From a checkpoint of a small mixture-of-experts model trained on Wikipedia.
Training: a variant of SOAP for the experts, 509M tokens, 3551 steps.
Below are experts of layer 6 (counted from 0) of a mixture-of-experts language model. Rows are named router (the router's row for the expert), gate (a neuron's input weights, with its number), up (a neuron's input weights, with its number), down (a neuron's output weights, with its number) and show model dimensions 256-319. Each number is 128 + 24 x the weight over its row's rms, rounded and kept within 0 to 255. Numbers have three digits each.
After each expert's rows: "gets" lists some tokens that make up at least twice as much of what it gets as of all text. This comes from a sample of Wikipedia text that the model never trained on. Tokens count by the router's weight.

# expert 26
router:102131109156098142178146098119111096107157089097162137145115094173134120157132097095125098122119140123136153154087106084121118141144144131127092090158084145097145108087113155113090116121159132
gate0:154151147115147092117132166116097148126160120141135118162138110096146141125120144139148076101163148130123152137150152130101134135141122166171200118143157157130139120138107104138125136150126121
up0:137096132166169121143116141157147123124106116102128136125145121097155113110117107073080133140172151105139086120133153138140104114116147116097078128078118137082151151140142134151085111093141144
down0:090050074161111165123128150145091103138079154103128119088123180126128077116110156101141138124106097109136066118175097112127102111152163151138149143126115080124104117105132106124070110157098122
gate1:119123084157163091147137122125127100142158130143148122156145143095144104142097109138121138167124123076112149117152130151151090130086135100099142137122145105161111154170145116134061108127119125
up1:155072127129128114127123135113142112171141129126140107122151148151158141145113129124114146154187115096109120132138080193117099167097138175098151127141158113154107154179139121080132116112128129
down1:134178159128162113118113117113103085121131108147147169163137149097118161134127152080164174116159118120099135110104168101161132154133165103145164158162104131146122104092128106148101093117112114
gets: "of ", "to ", "The ", "by ", "and ", ": "

# expert 24
router:097126102158088147166142079103112093095151103100154142128103090172140128163117113101122093127112150120144152154104097098121097136139151115132096097159091145104150122095097145082099108112158127
gate0:124119139128131116128134133151091150089164136071119142108091131106108130105115144126132115091126131129135099153123141160102111130122107142132117117146162148139127159116155077124167128136120099
up0:112160150125185167123138092113139145120137106093125122122140122154132128137128152165133121111095154088125138073142085117104157126122125097110121115159163135152151069114128078145139112133110183
down0:111137150134109134110100141110119106144151147116127130176142088140089120173130114173118115133110113137127133162138129162144142144117146086132134134156099146142136102122137134160089125135126148
gate1:138106106194126142126114074096173141112099138121186158140123134135116143126126123129105146123170107106107116113151150074099129115183142079145120115143111146161130145152154120119106148099085140
up1:127153094125118130149099112132148142148143087096145143117157117135129144090181181168128124178130136128164132136155157134135123158138156122143123171126126110132118132168121086132115117113122105
down1:095127129127134129130142181115144117136110162160139105156101147140131130128108134120180138068133097124144100126130066129142085133139121064113109164144114163102155070124118141170124132159126141
gets: "to ", "and ", "The ", "'", "at ", "% "

# expert 21
router:103083107158097147150154095097114102116138108105151137130113085152162148153114098113113087130118141115145147157100096090115114145149152121144103088145093140111146126106092147105107109116160136
gate0:113089100125148111129148155099149140133153177124111149196154121141131092147170124139061137125145120145157147123150123089144151140143133112105165111157127130093137137105160149105135145082135107
up0:127106116132083088087114123078125152111142162125129121155115137141113102083077104132100162149119121118155123099101131125114133127142124139124101112175121164111107146133147132139109141190106089
down0:143113110147152098187083100130174118109121126071123141145172140124091150107110102133105119099125094155101142118091092131101125143137137131073110106183127123179121139130049098163111108089127118
gate1:119129130129170143138133072133123109116128150122167148097149112151094160125142137136119125153139120118090110129091126169137148150148117104098124151100111109146087138107152145136129162105106121
up1:150078160085117167158100088095140094132140131139123164116116124126077169088114153097151148107136125147098087095069165151184111171175119129120148149104150122111108140121129142117152180089138139
down1:125117150110131108122119130122121114092135091122151154062126129152164109125116140159127120125149130125116135160108120114134067101132097143145122151122141164151101066092106118095103146134097161
gets: "and ", "'", "in ", "on ", "at ", "o"

# expert 31
router:098124104158101148150147098129109112120137094089163137128116109170133134166120088106122104125139129114136175165090095100126117149152140121132086099175087139079149132106129157104091100118153119
gate0:102122129127133131150093147136159132140164116100161103097128149169116133119112147120130131118112133135174150129138108138126123126128130128122159155118119120145134106136148122137180118120080145
up0:156143117146128131104165088112067131107111149138103174139131119071126120109123129117125149097120122134108132130110151118117099110130158138126137101136124156104109125135138132077130163147142153
down0:122104167134160129128145137119135180154146120154149128116066138105084172130123114125107150106068141159158138095144149072167122138145148108115138139134131111133109166135102186127138118147110123
gate1:088108183153129114089149115099150102125139139104133087117144139149136113070140112164132109128123125126135116129131116100099142155142097119138122138118109093131122124129123125150175160147089109
up1:099100144125095106143099111135152149143134157146142134120112126172115114118115123143136115132159133140138150131111107163137119159152132110139096179149136129127125132094127095141128121160132108
down1:131099076164173129106129112118071106174172132108101107110127152098114115150139148148127172113115090124136134125110122122111159104114173121088117129120133141124104133153169121111115103128126149
gets: "the ", "s ", "his ", "to ", "a ", "one "

# expert 30
router:094137109162087140167161083118115113098146095098156139124104113156136137143122103100119102132100157123129163147094098104128116140154147138139082102170101137086144124099101144110100111110149117
gate0:127172152120155071112145163179131117126120115135178087130123127140148110117166143097177126094142152171096104100110129137091145113160142088139099149131129097135094166096113112116150118124110114
up0:139126134098142088112138126159133139124175097137180130127155113111189114167175137108157129097142147116101158150124123116143152108134117112119092163142160098142057135134113160093133104152110146
down0:121114105112157126093079179137110116096108126114126116145130094100122113148174130139135152167160074118122144158079160112133140110137143110123128148087128114138113130142080138119183122131096157
gate1:104158103127123119089134174152140160156142153122139111097124152107116140133146170088113146093098142139125199191136067139159144111116114181107152124137167139192149113119084100074113153086147107
up1:143124141121088094142152124140133176116119121140122187115172088106108161114076110119125142126102156148126103170169115145142130124139166106124114107075148112136115156081134129136139110099129117
down1:123142163136107102123148115100131181120160097154124146125125097151136164076085155118114064143116104122114130151118115136118094158090145138162112131113099144111115115125114149139098148062153163
gets: "the ", "a ", "to ", "s ", "ing ", "first "

# expert 0
router:100119098162095140150144097127113113111147103102156140163107094155138157159136093104107095130111164147127154154102098096121089152131162123144101111161098158099160137107093158108101116136160124
gate0:073131096096124097106102149139159148122080131124130198116183173126169097090111153133139114132138141150118080119125117145129120145117176121114125098102167148074168127156144166109114165144123123
up0:110096127132118125104125140148163127130150136136150211161078119128131115169119168125182098148137128106106126134071135147126129118080112143107143114147128145123121131134082152129123112138092207
down0:151132136092112149136106149150168134114128122097121152092119160114141132148162110083101094119128132077124114130137120129082090104132138158083120113128175150129155130131148114104126154100114114
gate1:115156099115166161132139116169140171126083142148094105099146071106117122143137150130102124147151086141197090115130153114114147120107117118090136099132155154149147109123128167119136128160112083
up1:107138151133122111121088151118122114101142141099117134142135118172151131122122159112130114097087153070135093107119125136121121101146088129123111106130119155123158141167127096112137148097105168
down1:122075124114120136110137135097147151118108135125127127168123198141103156139130111104135103104120114134155129089135125125151161139127124130124107152132127146121164083136108155139151162115108096
gets: "\n", "\n\n", "|", ". ", "1", " "

# expert 17
router:105099114155105147156144111118110112111136098110145145149116102157159140153158105103104089119113163150124159155098102104122114139132138101125101102153099153100137123108114145106109107140156141
gate0:177116133165140112140133101129161121126138142105118153126115135100126143131108137134135137121081140126104154109142148137148165087102108147132160154080149146105110152083128097150141155151146145
up0:129145137138196126092118134160155127189129105125104140100124146166127169102127191148120140136126140115158147123104108153156101114120120153128101115113158135110120134091159129110168095153142194
down0:144112134086084099130166184122180145165157098142156134154144105156126089152121097131102150099169138129110118082110105115130138192114106086099093132102140099174137151089156147102105139118139100
gate1:118151154105188094131118123100141130154097109127108135130136099098116152129111111125112099133135135126155146120106149146121148131175137091146125154113109152134141117151108142161115126118116147
up1:107145098103146154129150112144108107151131091111127104128136135152106087135122112134121129113111113130110118173131151154117114116145116144103120124081136140087120166104120120112129123108117086
down1:116131142101134109156120170154152116152160124145092178141095123138097128144132123129109164151139123134087111083124113125100110129098129142111108150093158146142074140135110144125133132084145126
gets: "in ", ", ", "(", "In ", "s", "i"

# expert 3
router:101123106157094150152156098113116111131133099102150146146097092157125143155118095108101094147132144152164157157098099100116084145143149121156100103156103149101142095103094150106101107124158120
gate0:149111107110128085148123141053131127095101163106084124119115152133086109149121144134102123142087130110139081133138160122100107160130122140111130117106125123134110122133116126127110139152168172
up0:153135117130150126151121111113135142108108155138114145104093142090145103113115189123128111090095153138092121115133155138149153175116162110137169098122152106136140121148093142078115159123129120
down0:126110145109120103146129119182105132124088149119146123195146146140115086141149144131115102089127144121161125137168086172142117180137109092145137140183138129133061085129100135117165149105140125
gate1:143125107093112107104102138116120119099154130200102141159142137161117115086107132134161106107097122158149137112116147149104098125099096128133147103129136106174123115102090150065080093152176142
up1:175118138141140148156169130093119125148147126107099121114129137140166131148163101115134129167117171101100089158142125057140154132155098106116144096168160167084154114163108124165134119079126139
down1:090125168131186129122121179154137101159136120132139153109122162158117125095166169101097149133139160090112100143123204133145144133124209119109175128131123140149138127067123128141133144077150122
gets: "\n", "\n\n", "|", " ", "201", "1"

# expert 5
router:094096101155099143167149108110114116119136096102155138135112102149158144162119103108109090117118144134121154157096089101113119152143142108137099110153105149100149131109092150105103093130160123
gate0:116112131125072119160127112143115084151111157157106084183088135124141142125118116124103108095142143077147172136131114125164140121138123107122105120148168150123120111118112142112109151134170148
up0:130094157113147109144117132101095144126149133112135151116055108122123094139128150162170084115107146112130116112108110141099145146149069099114125132091140132103172132131101141109136081167157122
down0:174112124141102116117116151095107128103082159114163094143103128103155123129146157125132136114095100130135094139105141105140108149117138145141195101147113090125171126124131106131118129177097117
gate1:125113143136161118110099143119122133135115108150118131135113137129121134167134115128152128117128171148132159163166130086137123122154103126148189139124117127148111097119177108140093111109150089
up1:144135101147112130172115101112136128082137110097119101143136127153109109095126124079099131179159174123161168123107101134147137164127090138126105134107132144137170165155126109120168156164161125
down1:137122104108157105142160087131133130093163109137117120136188148128131128124107141125083113082092161104120092171146153140143124174118149164112156137117175101140121173150119172136140105142135123
gets: ".", "1", "|", " ", "201", "200"

# expert 15
router:104108106156085148162156099108127112113141106104155139154120098148144132153117099105117094101099138144136150154098100105123120152139152119151097105152098151100148128094103148101101096123154133
gate0:131094167108144129140158106157104142138129127125125111103140131139087155142122124124158122126123110153096147106185119174112140106149086133125118146151150122123114132148164100085160104091130161
up0:123116102145120143131145127074137126123130117148123168103144100144170108157106137100083112160122173144141098146115117134133145140124135157099114128089114130111144132108100117156123158131133084
down0:116094173095120085130152147094156130178165147122144113127106127136098129113140148139120133139106096132110139120142101146131131153141168114176098104102157143176157096099140121156098164123133153
gate1:127133103077093133185162163066146135103143112148128160170173123124130176187107113116133104126179126139093140149143090134103118145105146146132084122129143112128058162115117139134153094130119099
up1:126180120128166160125151130114129116155059126119115135132129121110142152108132132147126126130142089139122115125119138173122115105127136113106114108092121126071152141131098108119153080101133172
down1:089156124154099129147168131129105093114116169167140109121134121122131117104133109153122142132089107123178140084141138096157104176112140103093125118102154147115143112159142125148148151111117092
gets: ", ", "==", "was ", "is ", "were ", "1 "

# expert 27
router:105119120162098138158139118110116107113140118081165156143126114151136134165123086117122098112120139123163155151098096105137120154115148112120088120161097150079158127098109150109113105128161138
gate0:127098113110109150123149147126118157109133123091149129138119135144130144131080139128129156108175120123097091142161142142118177129113140129153109114114152141157134118143117150104157133123134161
up0:110116098093135123113148142120133140110143129095123121094126107112107171116118117135130115147137124139169091143145127146112140133145140097146103120121136131155114116148159125119123120115101174
down0:109113128193180151114130088115172131142124132137121117123149147133160132105109156068099118120109121108094116148136109071135149125153164113161109142140137164096138161112153113109130099130115116
gate1:109084150104117125071117158135098101096155108123123122162122086077117124134109111146143159138114117126119122095106129123153091140124131116140116178104143115116144140107056140108073116142141180
up1:142191099139127139116101132116133122150093119132133074181117134104123117099133132142161149131103111126137124113130126150112093179110116124133116117159148139144123119110076161117090148109162140
down1:138141084181150175091132117161130141129105152110137161095129132173129119151108126124109101105106134118107172112138134139130070097143141113102122125136099147120180067082129131126112098123081146
gets: "the ", "of ", "a ", "s ", "to ", "his "

# expert 28
router:109128117169085142160142091113123104095148099107171152141121096178136141158116101110129102141096134118144159150091111092127118148135149128135088121175085141090149121090100145103101114128155129
gate0:122122170106142121141111117105113128129168162113141156105105144145135124088112126122151129146131109110108117118141069136131129111105107069119161142135154147127138113148129138119185098142087126
up0:198098111111148161151164122138090146101112131138139154094107157141112154097148105103130140120147105114147108107161122073112128125089096118145198115185137168117140116116138166103110132154136146
down0:126095132140108141115162110077103111107109105145117130134150138073141132149113120124143109149140092108133089125124157101091085149137096121116146154154108148147109143113105136110156132111152110
gate1:120149203120099144137131096135103144116159138122119133153175154131101086146131129118167119122118112144113172116121159097131111115130139123134120125131099143130152142129126125125130142086138184
up1:145134103115101111109099137111140147122138127130117146119169132098111100136139125165137097128113114129131149119152141119141126144124094085155105157117148096118144117149194091118153116099123182
down1:122112162150131111123114204080116103196161128145087134159172122144158126083113133105140121144110135131126158100128159108102124146094114147131156163100109136138143140161089122117168166152108139
gets: "the ", "of ", "to ", "s ", "a ", "his "

# expert 7
router:098112094164099142182156101116132111133138090099154140148108108153152122161129095096104102123115143127128149158086092093105115151134149119149092112159104146093149119101081148107107108119158132
gate0:121147140140177090123099143139157127149149159161126118164148125120160132117115125122119122135116135074091135127152066108157139147114117123143150160156157113150144155146160125165108141124106099
up0:101139141131100148124145142107122099137128127137113194130098134124125135106136110150125110114138119138166095098128118153125103145095116147108056068100150078100110107114118134116135170171127106
down0:126120091062120129143107129174134167156106162107165146108107148127119124122085128138136104148116127122109126148108167128106166107075127151092107078134106170142108135127100170141180096194141086
gate1:117085096135142111107130135104146126129117154143112167174155159098149100126137091134102126155126118141138092083138109147143101133154123169106135159153099067145134119140080146135151116151114142
up1:126119115127145136159127187118113135118147128111156162138127120111138159158128145126141115141138164128150122147158082158129133147131131119119156124144108161141146128096097112117175153134152097
down1:163173089121163112151146096146123126126130147129142183141136116142124075133128141117118131144102137126111125134135132111171108131147170158129146127139116116105173142117108127136133125133123161
gets: ".", "- ", ". ", "; ", "B", ","

# expert 18
router:098096107151101144160145103120108096110141098107146141134117096164148142150127111105110094129122158136115154166103102097119104141134147118134099100149095146107147114115092145107109100137153127
gate0:144122153146093132160128102127138114144153154120104127171172131132114080148199151121087106140095142141130130135153122097141157154143108103119120162137096144100171130123136134108137094186090161
up0:131119177100114149159154093132107153122123152141089151145103125113138108138156120097109103149113142140158147123173131121152132126133131062115161119097147137122133138130115148158131096125075111
down0:176154139122113172144154135120085110125124153137133144125123131140104144133135108116123139116130125133089098163149126138151181142122130116109156129131164165122155134091154159136138114116134112
gate1:141146140130134119136137117144175137120109148106167169144108183116170153104153152138137165100130095170154124101132159137126131106139143104085113162094091130131125119124114118110134113198136100
up1:112128098158123090147102135128142105139140151144159147108130109132144107119130112146137122109153180155186156204146119147122078122120089116186098163107164108113149130134126130108172116144106109
down1:149126117138112139136153113107131102148108172144140127112106107087122143131112101121132127057115140097146146123150111135182099147144137159106181090160167088108162107123139123147106141108133114
gets: ", ", "in ", "In ", "on ", "for ", "but "

# expert 25
router:106128109167091153168146077112120098096146105105155146123101106161136131179136105097125101130121144131131164158096107108119109145147146126153101118157089142093152119088102168101090110123144129
gate0:087160163138135129150152148104138126169084131098092111107142118093135092164155148132158115170132100131067130109150134089123128147140142088101107124124122135126107130125096180139126118136132125
up0:090132147123158163113171125146125131146090149142069092101152143129138173131131093151131144153125142109119136122130132078133095165133125132137076137115107113139131099151119146139134135106120135
down0:131133127157136150129169133115130169125086135127135111101150111122125116118130120142117161134160188143123150083152104111126099089157078144155122067084121119110118153169173110168087151060158120
gate1:149114138157126109118140101188144060132063129167110112117146116113115099125130066159119170132130159116122146121169091165133114125099116128138113162111105112086132102132174157174136109134186144
up1:158113094103162137129137116104145096097085170139113141122134125114098135160132107128151132159111136131098129138153149121141091122123103121165101107086156128101103135051097101091115105147122146
down1:161128121111139137086115131100140133149124099145160122135097083107103154128116133121098136117157171163149127110138186175146093079128124127140119137150127124135150104095135118156127156098140157
gets: "to ", "and ", "of ", "The ", "by ", "-"

# expert 1
router:103123115153096152151154108112110104115140104095155142186130108167115134155137085103115089128124142119145155152097102087112093146137147122157098112154098139100157122121112159107103123134154114
gate0:145135101120094142100137128116133079108151152100092133154133133082140117093148108118147109130135148093158186161119148137114119073076150158128098144154123125118172108137124108125112103128171126
up0:110139141149150124117124128125142133164113165134178104119115115115104129125122144103120132113155136108125166171167098159153162157131155134148118087082115142119112148130157090108133147152108124
down0:099112169167120104106113119156113162119100129130141160103083173121147150164168151155140150134119139074106110127146136124094140097059136186157102113090169179121120143108088103112142134126132157
gate1:181139130061161151140084175117137121154102112164123091130118105109115103146125111178124115133123076138122136092105142142080128123113141143126139120126126091129135136053128137132132125152081113
up1:137111166123102128105143161130117122188089140128104124095167129114120132107129181121137094136126138126109146139132138098090159125128196119109113135135135122066132117086140136157110126107099157
down1:129142104132109170115118098115104133115151134142129087114115115116118138091119138121069108158169147137114152111144159114129124122097114122143109106124110143094107125109137122122138073174119088
gets: "\n", "\n\n", "|", ". ", "201", " "

# expert 4
router:093101105156102149160149101106127109115134101096156144124117096154156141153101108117108096113111142135111152163104099103119115145141148113144101109159095153103148128112096153103108107118160126
gate0:149157142136110128098133161160138093067113137152143088116108144143106109096133168113139140128169128120109093145111124100141129126103149095099136172135075123142128131151104109069158132123119136
up0:141153142126091143089149103127147092105117132115132108149147129162108129109159142099122135088137126144114084124085132116106157151133148113153074172120131137153105183130092133078162122119140117
down0:108135142150146144116174122109061072111145108121145126161144097122108098112159124163080123133115150134132145132097126078147127111133134120144130159117116111147141089155162138116122098088128114
gate1:151088124101115115112150151152138141111131151091113047157124147100179113157128136147165104190164118134172082125118121157131122106179144121093137082084113140115111084167133137176130124120127076
up1:100146168135108081182144118133108111147121105144136130129151133153071153126142124129152124133116137101128123162124133108146076151152116136129102153132104120137152123092104073090113134115088137
down1:167111121140120093153095122120095130111148124125142086124145112145127139180142122106163133129119168113116107156165159091084140123136113114118118165160092173135179105149135128119164137064104130
gets: "| ", ". ", "|", ".", "1", "201"

# expert 29
router:100125116168089150162156093111111093101155098093163141130119103170129138155119093117135106136106138122139160140093103096123109137130145124133088121174091144088148122093120156104090103126141128
gate0:154103122111117115129108146150141154110157130136157146127124147134122111083145116097153144161158145125166116149128139102160119150110161125083156152167181117142148107102140126134171150097141114
up0:144095160108124101145127110166126131125124145133140178091162169107145130112089130144154134159128100114140137103112140100127131171125147131136123139147157140137144111077170104151163118098129145
down0:128098122123118134173140177159125090101116167129151145080134135093101135082129087106145141182122145104148126175143135145111169156126141085129077127155099143130154131083103155117139145154135174
gate1:128124154122093092162156140116135111092076129147142110127154084136165141144103185117128150101156106083123102144115121160127131109142143100120155115100118029113163126084102130167142102157123160
up1:111095104148090142148119145144133126071094139111140110156180080133127126123128156125123145157185119079107112160137148167152133134121161110146155114121112124127139156127134120185146117160140132
down1:160116112151117153124114149156158134143087164093141137153154121148141118091157149143124110113159113149135143132134148125149131144159146124149110156125069146106156127123157116121138132109154135
gets: "the ", "a ", "s ", "of ", "to ", "his "

# expert 11
router:106119108157098144153154094110113112128148110099153148164112098155140142158110100107108103140122147124118152150099106102106105149131161123170106109155097156103148098113080154120092111117152115
gate0:159116138148154126148099144154185129106124149136167159164118128145122072134119156193145106134121158082171137093155171112124104125144139128112058139127133135122104086110128136104115115117174141
up0:122139123157120115165127159121134117115112090103129138154138148144150161089137134120149126145119158097084164125111140159154155085133113113147145131117097165132100110112109122099150112100145137
down0:164182089134119131137132129116126119123133157069120127123164145140147126179121113088113128116152117117156154138170102168154128141096083138154099110094127152194158102108116144120164080100133083
gate1:146121124093118140167158147111136143130172138119122105130114070059130139139157160121140136119101121177139074138116132134160164130113144139138116136106125164128100148153178091106122079141166099
up1:133160125164169120068094136141100156159165120100153158133145111098166139130108106132110127115152152135108108131115113166100150154157151107093161083157140132104104088166118145144187163130111131
down1:098107121136141159141099077106124125105178094162139133130178178167120116094140130171141151159119085101133128150118137095164080156104160150120224138130111138119107142163137138111105112139140183
gets: "| ", "==", ".", "===", "–", "He "

# expert 8
router:104108108160098149159162101116107110113152100100157140124102100158173139150160099101112103120118148118152154154096104103118106139136148125150102111152093154103149134109086151105108111120154114
gate0:150159084104162135169098158134105112122120134128119071122105145113121149120166103140113165129179146144137097091124113108117176093107104164143134131134172129147152152121117168116095139141147165
up0:115156114172112122176094115154121111080125093140096124116107133130106152118131124115133135112122127104098122091148107121117146131135119158101142122096150154129104104135110099100124137162144106
down0:150106118102113066118160142121135099145157112098118176086122178097166118124118149132161168114138085092177107156098138131161128154143116130166140164120073129112101159144161100113105125085131090
gate1:155160147141148161137114192111158111129122137127137137112104148140124132084127105118097148131118134130106132139120101101130156100126122161103128181148119173140163155096125115151135110138127108
up1:116115113149112100145094144147133120158113157097132088126124141109145100123134131135121079076102107113148122128178131132106106132161134167111138160093099148126141141156164131103129067094132154
down1:101158116178087136125121120117114131129113133138141114149203117100117125117144098156106145143104151118134093131128102067119166140143145118158113175140111141072154111141128124130081106116167070
gets: "| ", "–", "A", ",", "P", "p"

# expert 2
router:090110118158103150161151100115099122120151114088169151168141102167152126164144101090131103117114151140144163146104100099129110142125146124144093112162107161103145130109087150113110118144161137
gate0:094155124153129107125159144102101123129150160138124046180123101170145106088102134156087102141093134141103123155153112145120146093158134103126128142118133126109135142122106113116122160149126132
up0:105116122116153116123130144108156138109139146124105110113097087110124165121079192104122097138093099121131152127089107125142154120145172107106143143127113141133165111085120146148115145126100134
down0:140131121136101120157152134115119147151158172114103120134137097146112162121132124101127091164112099125106121144120114140096124123145087133133098154149149124108136144152167136104158126115147121
gate1:139122152112148150164167143185128159148131125133145114125101135151111133132145160130138114134163177172140104124113160144143094138105123153158178168107162161103133148125123155110137164184118111
up1:112124120149125107132121099143165168146127130142110152132111149147146132160130140110110161112140118151103090138108128148114160097147135120115096127194119169121158186133137126134131156070131130
down1:125088102181132132137118131124122104166141120101154108168108161116118075118115142111164123115159099147113172166182100098112135117134117140114113126113113125103111117117076109148131122125090134
gets: "\n", "\n\n", "| ", "|", ". ", " "

# expert 19
router:102106105155099133172138099115109109114140100105145135143113086156148135160127100109104096140108142139122150171095106105121102140126153107132096104154100145103156116116098148111105102132148120
gate0:110154103110132163115097122133154153085148115124132136131134109081126133108148129143124143119130162111124159130115130138145143143111104100159146122081128136121140112050137100149159115122118138
up0:159126134154099142131115083128091155163131119130075147089109145130120161135152137117085120157119153135110135179183100114087146121137156158181134123156097162070076144115146131115114158056175176
down0:161154129139125156178114091124138134139098175134149127135099177145080120138163139141128136112139128109130131140129069114107130141138098119100096112157150077119118144117124131115097129114082128
gate1:129114116118111131130131130126126157083106180106149155115090153127140150141126190134138112127135131102119113141114105135167132109130115113125133150156162102098140168123117126108124150132132122
up1:125139170122141118106101134103141142139157103106133108123138095130070130114099120105112135091094117163141178126110131117103128158130092127125103109141116150142137125142154105107124151090099157
down1:113148122115107129113116167119147116120097191189115140116136080097149137107167125112137079138098136143145123142144107116120121126104114145188091107189166170112175110135106139103143133108144111
gets: ", ", "in ", "and ", "on ", "for ", "=="

# expert 10
router:104118105157102152148154101126090107123152099097157144146105101162154144155117099103110099129135147143131153155101107094116101146131151129156103109154092150105145118106093155118095105125157125
gate0:135149138107107094160137148143115141097119099091131117125108158068150123139134121143150143160079107121111134108117090090158149125109169114128076091132154101120124104161102167109121121172136114
up0:110115104155110127141153125139138158116135154090162160111146144150118159159095099124189148124095127129087146148130102147154141096174127161105122115159139081128115122153127158110128122132095111
down0:159109138090129076147133156074140127119138164161114064128108123152147114140128131113129155123169138108149135157103112144102107129137172155163177154187105136112151096061089132142100115107175119
gate1:091173134149116126129133105086107154113111132153106159137131160168124147111109143126115124130194135163116113115178137116097116075117153121141177147106096127104125117136133135119128111118130159
up1:125130139115144115077125154138163147152112113097099152137077107143137115134155135129111194172117105125113119140112120100166150166111115145132118096131112136153098173114160120088114157161117141
down1:138107156136117120114123127115133110171179100137079141092113118131076093142159104101134146136160113127126154115108164143113125150107104097119146117108097119116153096091114146113114118072057125
gets: "| ", "°", "= ", "===", "== ", "=== "